Experts of a small language model: 256 GELU neurons an expert.
Below are experts of layer 5 (counted from 0) of a mixture-of-experts language model. Rows are named router (the router's row for the expert), up (a neuron's input weights, with its number) and show model dimensions 0-127. Each number is 128 + 24 x the weight over its row's rms, rounded and kept within 0 to 255. Numbers have three digits each.
After each expert's rows: "mostly gets" lists some tokens that are sent to it at least half of the time; "gets" lists some tokens that make up at least twice as much of what it gets as of all text. This comes from a sample of Wikipedia text that the model never trained on. Tokens count by the router's weight.

# expert 9
router:143139114152118149123140143093137156165109122076062114126125125151136117125141089137127124138075136145129167121136127117127115076077135113146122124120146165106137178051115108120100127157122096080141104116137116099139111118114096091129115118155127095120152093109113140106130141131130154074110141084103119149092125103104145113101112113163119110116146117137132101120092161125171103140102
up109:138154119143134128117142157143097160129121121106151121118140126125127154119105146122114140114174105181086120152154178129155131197154125104119144157116096112126104121151173137147140169113138145133086179130103141138106105189115097122130117160124139107113144115165170132147099171112175138136148118179143132114162096112162152161144143092120139135120104146112125122106143123113080149120097
up110:117146084152144125168122140137101122120151161108116120188104132110121093155122136112118115109129120137119098162125081133108162177164127084139146129105128130173121114162170120124133104142142177093138127100141127162110152112165138067118136104136116153121096124151136120109129128185139146154130100124135123112125129174125128139180127178123077109136131126147177114130139083140103124095114
mostly gets: " Alex", " Lind", " Sa", "hammad", " Il", "{"
gets: " ", " the", "20", "19", " |\n", "18"

# expert 4
router:090114166121127134144116126127136119124140125152139151137114128131122171177110136132115142108093138086130157149154079118109144109130126142119138148109092112131139098159135138159162090172118099163119108085137130140134120144174120155090101110115140120109136120119157113158186095107149148151092135102114147104164126169147121080077125162106117154132099132078085147139103111108103160098159
up109:155159141130101134172128193139136146104119157097172131134106144102114125103063110141089126145117089120121108112132129138121129139130136113094153078079109076171111132125119117115103141141100114172164119113141114118131138150107119127093099104085121134165110118171152137144104114145127117150151122141122140137129109151155087139183180163123144145179108131128120137088114115146109122140143
up110:124131132165134116115117133165096120096124150139132111197131142137092118154130115099153137113122145079125082068130167099158130076128080125167141117092134127152068137150111108091127140139144145149162143116097143140094104137152134124138110118103130138108144142136102126125165119158120142186163125118154132113141088131127079147119144134164118091122117145145126117142159158136100111084113
mostly gets: " as", " =\n\n", " Al", " As", " Act", " named"
gets: " ", "\n", " as", " |\n", ")\n", " ("

# expert 11
router:133114085145151125128126143116139129079114112159152128122163114108081152063131097104144100142164082139142074153130186124118111159128113093130127164134116139113114096109183114130155142116144132138101111175138148118131164114123100123141091165153124145149113142110159159129107143115114127129127145147147102135138119140126108141144139108168155106140114134155064132133136104131072149090168
up17:146166111159126124109102134144122140121133169084187110145112131135137190123146133104114143108112093114107117128136145136154160104107121098129156153169113087099127142107150130112134133114132109116112126156115136179115149101123096111128120173114121171113118168150146161153124126194153104117123123144148120117088083147139136149146158160132145145167083132107077133127152150104085121129172
up18:111097102159161119130090138139157161119164170120151143153115117120115120116147119132118150138127135115130111121133144133188108164175119107110168104114106110112094118146118122129119156083134126139148109133097111134127135104137130124116095092084178101106146116122115163154120165103138089163126088134136144098112127168118100097154095078115095079121100160149126125165133145117063145141106
mostly gets: ",", " October", " September", " December", " July", " June"
gets: ",", " (", " to", " in", ";", "s"

# expert 1
router:114165125133106185114105126186126099124114144131138126094144144120131113105121126158128152104208101124103106153129119125142167137111094125087143121171092128132128113160125138165101105118098129114131143123151099089100095114152099160111132148151127093181128101119135135133124103096096152146153148112125146126144130168135135117147120161094085135155091150078115160139113097157158135123105
up18:117162090160094141130121133174134104111144157135155140115133135150142165148086139148129132107162140144117099145126163157124144151115148129100136144167135103119086090114152120124154143192078092148146119144108095153114111155176119117084113160088149141157132130124134114116126116159156162144160138153159139136141100089129145118119118107116107132164142153114170188126165122115122114149085
up19:153157097123191126147089150139091146112120183135123127143143136092147163174128152144067143127179084135111150116132112163133149144141137107144129110154112111146132147156136120125116167138096092119160130115120084112076135134138147146114111113140152155128119089131198111118146102118142149172178130106162128118120111152144135174148137161120125146145105149139128124129159107142155126131144
mostly gets: " •;", " Championships", "Personal", " ITA", " medal", " football"
gets: " ", "|", ":", "–", ")", "2"

# expert 7
router:160135132137133150135154105126120138120109169154156122125107103094114107102157113079118131131134157085129150107115121070113129078148115161139140082129109143145144154154160159085096119122152164146122156130119141170120141113089161162149150117109149097109119143166089131145125141119125154170139149164139106125123109089132181141119136173151127113115123152137141156137146140115113060161159
up1:071162093156127176114103143144134098088117131146160151159157100110098135094099091080106111110145115156123120145135129113111126120106125113151158127149089088135131130131152126135091132114171147134107112124119137152122080104125090143104085123078133149136127134140142118136141108143139162168138152141159145141105115113103134149176163163166105077115107117121125092083124126132135081131145
up2:099119133119167115160103127162038138121129160106160123124151184121119114150094134161128136130171170154105152106130135146125124150119081122137143147138122127112127115119106137122124114116133094121119175136134107169133097116152133144112141164115145121130101090140159121128105130190135143149146123096142116106152141093136132182127142119133118128126104171081113163118116115151066118084137
mostly gets: "gh", "-l", "iet", " fac", "|---|---|---|\n", "let"
gets: "-", ".", "\n", " -", "h", "ant"

# expert 6
router:095125138115141142159123114138117150119135122108105159118109164137131144123121182154149128126181142139106102106133132134165116155171105111158125120134155122163078137097142157179107116121128182152126144121142108136095149168151131067126125104152115121083165087118145149132097138139167084151107136126125122153145117107092123186110114112142172141174128145112139105151112116167130124115091
up54:119135097191180121129114145143105155164139161111142131158127140108075104092116118110097144112090107125095106104138098124151159126119123130089151160169141097161081101113139130082181137143177125121102117131108103172107136131157105110116127115149113138122138073146135140166130108142132091154133140118161134118143147160169131174140151121118137126141119166120103107135156110147128102128148
up55:131075148137161106162120147129117113122116130153127146115117171121117129119134135058101135097142142143123105078124147133151124152162103108178123179129110122131148114107135193119109167082177117156166122153151099194113107059127102113112121115168114123107126115137134141153112115119161143143115112136158119108127133100134129107156121140128135134169136146122124144130161095157092146134126
mostly gets: " and", " that", " he", " which", " who", " but"
gets: " and", ",", ".", " that", " he", " which"